Below are experts of layer 8 (counted from 0) of a mixture-of-experts language model. Rows are named router (the router's row for the expert), gate (a neuron's input weights, with its number), up (a neuron's input weights, with its number) and show model dimensions 64-127. Each number is 500 + 50 x the weight over its row's rms, rounded and kept within 0 to 999. Numbers have three digits each.
Before each expert's rows: "mostly gets" lists some tokens that are sent to it at least half of the time. This comes from a sample of Wikipedia text that the model never trained on.

# expert 4
mostly gets: " co", " where", " mi", "N", " Qu", " served"
router:598498513530527508467467535448524474514490455438421381514458460612527544581481466638432520494483448614493557654528582599539534491509469460485531586512581541489480476572572470500464455472521570
gate0:420473500484517476468481441537447484639480510510526469557526527499509450468445540469540517477466466426541530558515450468505578571471459519519510543465503449546552679504604516461482422423554503
up0:474524522419513489552505504453400477470549432443531530445475571549553599507429528488422510385430437539377497543531429425506521508435517478499550516421473500434549550506482546405496444440452447
gate1:498546575455517454513500503455425524511518545507453527404548501544524496533537504597441477440465445455491621443564483504500544584579608419502609525452478514530587478354522480498501551434516537
up1:520423434531442491517494412535518535495543428475432442474463533485533510489479532390503517554552538457456503465419593505478509497490436489404477556481525477532553545501542496523509481510597513
gate2:518493471444385521516494458547457504596422515483561423476505488551490547485570500468455515504481492433545595491519471456448507578542547474395562565519486458605558465437518494511533495469492521
up2:494474447555402399493573467468424507533407530428472581383517418509456442518639588453553493542419454500465516499480430528509493502464548403550539503523512463499522468472534497493527488567544415
gate3:465564531450493505431458504581492432513537472490487475498528485506409563450440546502522482528469469428466571500555498502421493566621494468518379496522469386475509476495548492449487582398555506
up3:526586562564560554522489464550542405507514635468512655485488482566468503456485512562575560491515434504482510544529455656444545505469546527593419602529495495539554455545465426489534577514535511
gate4:483583485481571509512455448501460479375485435469535498530632508533510470533462529539510480483503475500532667510508435504456440573471586451463372358469570528465472525441508472499505535478521540
up4:478380405507451539463526488451482488472449448524477527473495527578481472410521595567523545547557446539522475522393477548426542501523486532500593587463502445565500452472533496521560481455529553
gate5:491549521445511458450508502521460384534482529515476412600524600482496521479453475603478517456524507455607581489410485504466505576480538432468480468541512486607543524472586522508421540581475573
up5:531517459553501402443502390535456445474490537461429433450477498474530557512370426533555479521512540476556516557434434410497515492563421429479512508490531481538560593511522399619510562509528494
gate6:446501447451453542409427494490470500474504513514576503587509527468516460448535548562507497560518434466480505539492544479395496562484543426501466494455585520486531491501395496481515533371524541
up6:541437606490465441476433540514451561491458496440415482523497583437445482504479416534537453489533503432549549480499501491468590497516497525433563468511515393572477552399494508432418479489546559
gate7:446595508408510529548496507524462490489558499586527470568424432522521447578516439517453511450613476489582554456535470519489488581488521494504502422565426549533480560559485480396540530414542553
up7:521465434428450532581503619452523559523406499512533507420534612399532417504585542535435496411526488483464524484478518485389468501439537459425508487519536532486473527476466470473618423507485565
gate8:409521523447498505506492535540490462453546479468503478634485549474378481478444546609487502503482531412499577431540533410451455572448505604489428554500416467482564573497487581535513507548544501
up8:553533595485464509500512512535387447494509549533485535503591454536469462526464420534414503451560536424503578464474473546394585491489479417500546534498524495437562428539482497530616554445438498
gate9:460459545337554602492458483527472486426489460493526440535518501458495501528438492583443467505457493514539565473499495510489531572447556470493546497453519555481563584456571541419542505474469506
up9:429438460521557514490515400426483502527499520557544438550454531490522440446462597473510537502556535472608554552549508501510513482415569434482493505493514557482462530461560394594560493539453449
gate10:504578532447470481495493439571525491529535492518509462576493561455357465530491563547485463462448441458517543563527588500583517575506572615485469471471421480529469580530448535481444519458528482
up10:531416569583541528415600582421470437596483504567520478478475487580529555442571516448377405549488469584534469495423487413421529480438529438508482402527476558476502619531504506465555463651494552
gate11:479550570500398482524476440525437461516496426531465441481458533476556544515553510490542576509505523511519526477561451565488432575511535478466545515542523413523580479400512605393445541480483483
up11:485537570497517546495509420428463570484532495572505482454459514525542526516460511574469571520427473431547507468544580507590613490451466560516432526476453525456447531538494530517515542527498475
gate12:437602557458501449483507479521452439401570481551542478577449448510483574494443528522494533590492494500540498452505537573496522576575564510486439533402464508560559447470439543396486530523507474
up12:397550623516463566521465507520511552508448468474531478517521564504459504516416489448536473526546563430572490556425484514428509510445469470471536510499535483503432559470647436557510560489439554
gate13:500542462498411455492471555511512516501510481542525511448466483497508469481496530431477545561418421472516562524481568498477475590487551434484461560501501486590556495383466499509448457509642569
up13:435478500429539487517428537461398544549462420457594440443510509479518526452528467577421517468524491575507508472372497584480429512395515430499450491493550432452464408515484486522487450466482562
gate14:461523493370529543543530477497437489382490496560522486614492504447469472558459559499593512500579474416529580502485517567459501566384533533453469423551574512497553502584482564491535432501448548
up14:501561521556493571501484542497552495474483487462457421512509544509470484615529503494541553504558475547437502462512419518424489497438505485394543481514540540510536462483494446506506564513435512
gate15:445549518433443480390405414537422473544535481477531457547500533480535464500467513539571521502578480476598560559446521507489548551455529572464492527519425471506564575440453535484499550437591481
up15:517488475603549448484479580435534439553488430498571471480467544523502549496414431467586551460448469487460529502572625544484526507443456659562444483514468450504540466498468574476451544525516449
gate16:435540481463481452439467476435544434457573517550567462498511493478519547447557520560476496539450337472562578446559498456417490552415574552471474475544430493535518482457467531454451493504463485
up16:452420454472503501568582447504402506465468437470475513532504524474525529549568578495495546437546585533443464431534457564508533484472414498574495446571446513575447520562520493557510522520474461
gate17:509559466508601489521504488564482473510471511547531482531564573451479482580517504581426485491460433459500514460510470432471442573477577426420515540478449442612543511424476474507398382472524449
up17:491518559506523599492532524510416511486545509498547438531459490418440509552425501605610475514653573534552511557501528565507533502569438515460518446461341418532459530469489511527559557558458504
gate18:476478517496594478554452396563553407486582459537547458516526413515548500452443524510445493511384434521535547482486509438501500576508501466463473501509528513547555553479428498451488430430555471
up18:522514483523505448485510498570540459490582519465559521496563425502452456490486472527507495455571471508511526492409499536494475491433576544529467436481478603476585419505469457557652470485501475
gate19:552501489441553596491529516488413529518546417451532540504571500436494358444493526508430589474514447480526547610453403511500471547494461535503545461496602558555497477439496421550466542449514572
up19:513465505544437505451466477424522426437531448505483508542391494552493481584477553447516541515478434605494493452478472513403396485492483579523565470480493543450433502503602533459533520510568484
gate20:424484505457467481479520488517405513453550456465439504552551473507495494496466481624506561533497527518529521499457362445447547542378464554525511517403499445526531472386481454462471513524496451
up20:463505516548571477560545505511519536545560533578486497422571499559473483450551595471488578504451526502450489452539552399491503506494536481387525554545539524445474553503496585457512546541475456
gate21:496465479418526523465499476598546540447608445545526556500517438480492393420466479499438502478553498409466568548460438486489465573450544547512503447555553507551522544454558408485525480467530416
up21:518531540464528554483472549477456506467541466472532503575421506476473489521473425585484449524536374490504457501504510452541449468435495531485506521416455506424467558480452541544440385496496595
gate22:485591547489469528461551493568499564568591411445483519466494516452519489493521532477485534454467412480562594484692440528556544596505475493512409492494412484533526553488524434461440460530530418
up22:525422446539420548466491492492552505501422492509520382475505446516473359446551457583412488496590477542541494498506431544391487500431597428495560444514473614506485499478581456544522489611520488
gate23:430531430400492440506499473577473500516571575542481495520476489540459516506459522539545602547536519574555462450536447510452516602533465465487574576397535500529587511440605471529519524547483506
up23:432565477477516490489535472396502497435568503463421560546455519529484595543564502498607492470467580467490480503472492512478541472558517514589523489596564502537569542494456514552466505364421474
gate24:438555532446457549533557526548513459468551461591523513587595464514506491496549455605413544513523460489523506467669523525478440570426473488583449470448542591474490498540461495508500444546489495
up24:508504496536482426508508509543491478515508483517527558470474559449453452479587465492493506464385510503406447433553432479490396497529487544552429544561499506457522507450480473466432547472491445
gate25:495650472359564492498446496459457476427577443492541603507488588500514519506589481514523536506456495436589573434488506529468539568526486501468510525438580453528588572498398576441493495415539502
up25:509560490496510429525604501511507484426496514491567569561424456534505545544617476405554572534516448495505520457568441459436483506552517460478499560463485536539496513580436508485466347437574482
gate26:449529523457480511430482427528488473474520581486443439473572485498467525416457518550472472517509444427542631482487461434504511587509528514510555502459493427439595506569519496513497598521482428
up26:460548463422557557395593501561564466407503477426492527541478433508458495593501516543437528518544436552512523435566404473503501505494580440483497467454502505443548549530416492505442500555446508
gate27:429507463417441486552433465568430536517540496534459463501431503575459497549496487527497439557412551524546584447556434415506474585551474433465532523527509495573539519479578464474429516462531514
up27:467480444472547477511503549596531531482471513588472526593498515480428478585453474468526494388442562579536442501574488547526599491570501566460535504544395517487416473519528526436504483406501406
gate28:518503488511498568502447565526543479455450413565535437511587470457404424402491434515483479530467517421461503548475510490486505574493541466487565507527541460607484612507477490385437500473447540
up28:496501499547488563581546509479368531586556559515552443517391575533487542486577557444570568510536491525506526492546542538542596515555534506493524576519442513470466515430454526446414598516479501
gate29:529549553483561450467537516553368477476523477549530551511506458540498463542534545476441532482490441503537543505497509536445470574434478456421506487465529484589527459497492509495438485448529484
up29:428472446526536510510517557465503379481476567526507528454414525520429589567510448473592489519468517511476475521515508513522444496526624536534488459533475528561602455557591586413622481447423481
gate30:540537539486530546531543427536411414517580542572480486493583463551480544552597506586483484550434480452586538409454453447545568588560522390354520461533482534567576542547381519517520551486478489
up30:492531507514479537652427584489443521506502546513479388474583473512482466517439484470513453503514568550517477376524454557572567501506535477524529478562604514451467478428591576466533465471482531
gate31:488541527492484511439507514507507415484505395497478413545474520499540550488488487499556521557514454431534562467496500504592524584514464531610474471546505464610508581499507586483465466435589465
up31:518470472522570587432475418484507473490531587483585578496483472613547596544524494516503510412541538538442417467465477509405510501588415420424533475561584519498593455536456501466549629430527458
gate32:459514563316539441491541574514520474534501452516457457536537478482437530550503509609482440510550463518509521465603511457449465579454564445465483367454527515454529493451505462497615454452408474
up32:539492497494528545536475545474544488465472439514563517525610428488498455540489440547444620441557380466507535514518454534415520480398578441523535488506527529523438449413548425484516581489495604
gate33:484480527414544520469460477525539467545560528535493476464471522474456505538535538625468460509541516451468626504479464441479539575502521428496497561408484448639536464498495469531435482445511557
up33:503416515479483460569442525530534529573522482548496576479500422530433564551506496483536524510511478473387459513520513454497475506566401542539509483436523498521505461481474486574540507475556445
gate34:450531484446431487456504537516503479462550484512531504554455505539422532551549603571499513553530515555623501484492491588530443582517411491507546499483440532491535543542541467523482501487564519
up34:439571476480471613460466461485501529482519530461501640445579543535537502488520567586495462497510486558368548519478494467495496491528522578556541560549534404314536451462522531384583548485481514
gate35:462563493493536423536499501586527460504497521525502550539569436495578512498530589453490549484430436406456524524611493567455523574498558516431413502434462540621498504413544479485551444464603423
up35:523519545510482448534561481488456471517558525452544588428500557521494587532491437453530503408500551480544488557541429388524513481511476464466557445549524576426472489461463493474522617472533535
gate36:333542506469476536424558523587470452519520456536525484572525524397421552419417563568467571565525466434506492472559435581450424585471520517619521449491556499506601583459503474470453490563521529
up36:556507594525582427561502607440536403464558482471437523572519510523520500469485559493492443522484436496478436540496591485485539482452591553480444445501455576567540483464466501483526446489474461
gate37:485545499440529516485423542503467446479511482530534459577478548550433555492552460473527479501423448430455539536504486489579575577606443597529474485493494486611567568476383551474454517400493493
up37:530440522443505440539555420508558439516557541512483526507427514704572496537538403511533459420517413576555509427533428514504448499483505541512483490569440579526483403508618469487487527496477480
gate38:460604457505543494465437590588525425499522457522544591570545414554467442513580523532472437559522498413522561449541525551425450569437442495539509468540463464449523513462320446531491433511546492
up38:474495560533541504553473472434520419417445526503569542520465564503576572502548420511502562494546426589616399460466550510423469479484493615444466444445499556443478454475459524415539534518586529
gate39:418583471453534619523453509528591500436478481580601419539470533533445441502573505496513467510548485522509528412550544620527444575462518599468476421536459547566514503630459494490535447471495574
up39:396555492534474508464435463474469444483532490441438606543538563470482514519496483439514542603443493489442452448506573470525506517586477450533456491493555449490523429482499497376397511506470506
gate40:442533594413493558508520523525406402565497459538481388489463518413442510470472519570509597520499470422482541489475551420537538583461562422455585467437516569625578593510542457450544489455449578
up40:446452510584476465567427459440509450536484470550533511477541500558532554427582557577453522575463457512502475543488440460468417495472474568497475488421361432384469607430462437536529565546572459
gate41:499443444475406402603454445569437535495513477499502471465502545482459478470534481607473540465542475521531534535497486527536524575434503538521559419500550535547544490480538528435470460410652475
up41:585427511518519542499453497449458441387514515508643428550567521484495432455487439534472503512479435514520486611519543437455518479546480419466575558491576504550435532524519493589583553479467509
gate42:461538566435527522504461511573501493517586487556474542496459502497516479451460564530497490482520555431554547530458500510502479585461406411447502459490509467575570565484546563492510570513465495
up42:526509478454566460510481435444505489518461403453467537512423543590461494572511476459448472466506439484444575487617421537480628492497507508526616564411546484501473467478549445517493461524504544
gate43:513473583434531511506565496542531573465592582617570438541441534461394409438493559488548541482558533485529570562486534556497440594389466529496532521603572500503503578544606483482501510476448557
up43:530476382539497572518503524482582491511551509466547449497495462488462446550467472522445602551588565481524448449555437484500501513437532456553459580550479531561508519507532506523460533494522469
gate44:334534492487553476448419490589534416535521479495539435512559422532379504574546630521400533555512490488524578563501417437434485547410510495481509496516533530557476506529531490495484492517541480
up44:445412467481421516486532413524445588409479495478445483496529475483544492420506407495502521457511548482494416512508471501516469521568548480475509549559502415453539518384535544483510573412489496
gate45:470535437441478493474456525440518443498510467482439529553458564464512481538562528468524528514436535457524517394591511512510500547418508518550475516568560518564565500539431598508547365477475475
up45:468552512499483491485530501483541469569569551509441558615450508519520534456552591557537423513558543588469531508551575578536525523469438483519515531507488570571440468534562504462478504543430540
gate46:500588459552514533433463566564517415491635605588600510629640495561468439476533584518431448470490455506538523442489515504514471570495591512466491522488443475506493520557453585498533504505445442
up46:475556499495541548468521458437548509536510539436492539551494472459566577549489513375560542520566594510552502473503566551491511511484526519474444575493569582474574448462505515418487502552477524
gate47:441482522447460561609571531509434444482492559444542540565579447506463421597509464632550564519509463507627517507490452456509481586482533488466593498391424508494504552439561519486476504520474474
up47:514541471469500531536553497508495543406530528515458494504460548484483478511528448468556528480463425517455514407502585485539385504492499531425466509456552536455535541567441610450463515548452415
gate48:489549489435466485453429420546486512456538495610409513588505509471484571454466473506562557494473496482530532477505483438449431558499405497422555495444426419590542534466507586462419497383503522
up48:486519474483459525536467449528578447528463431527464505499549477536506560505506542471545469557447554563629478548506553520553468508487416538450533515542460484572531520499578590519411518467527549
gate49:531507544495518645549518591569460394416499495541523487539513507477485520466460471636589451534520411498522528456507442536490451583502547509486520432529486494586523499506466497402438493472559539
up49:471532406513571540502440459543494496581533451515546608505548563499497518459426450449430528542521431496517525607464458446503501509526521537494524336518545480480528466474519410502506468479519516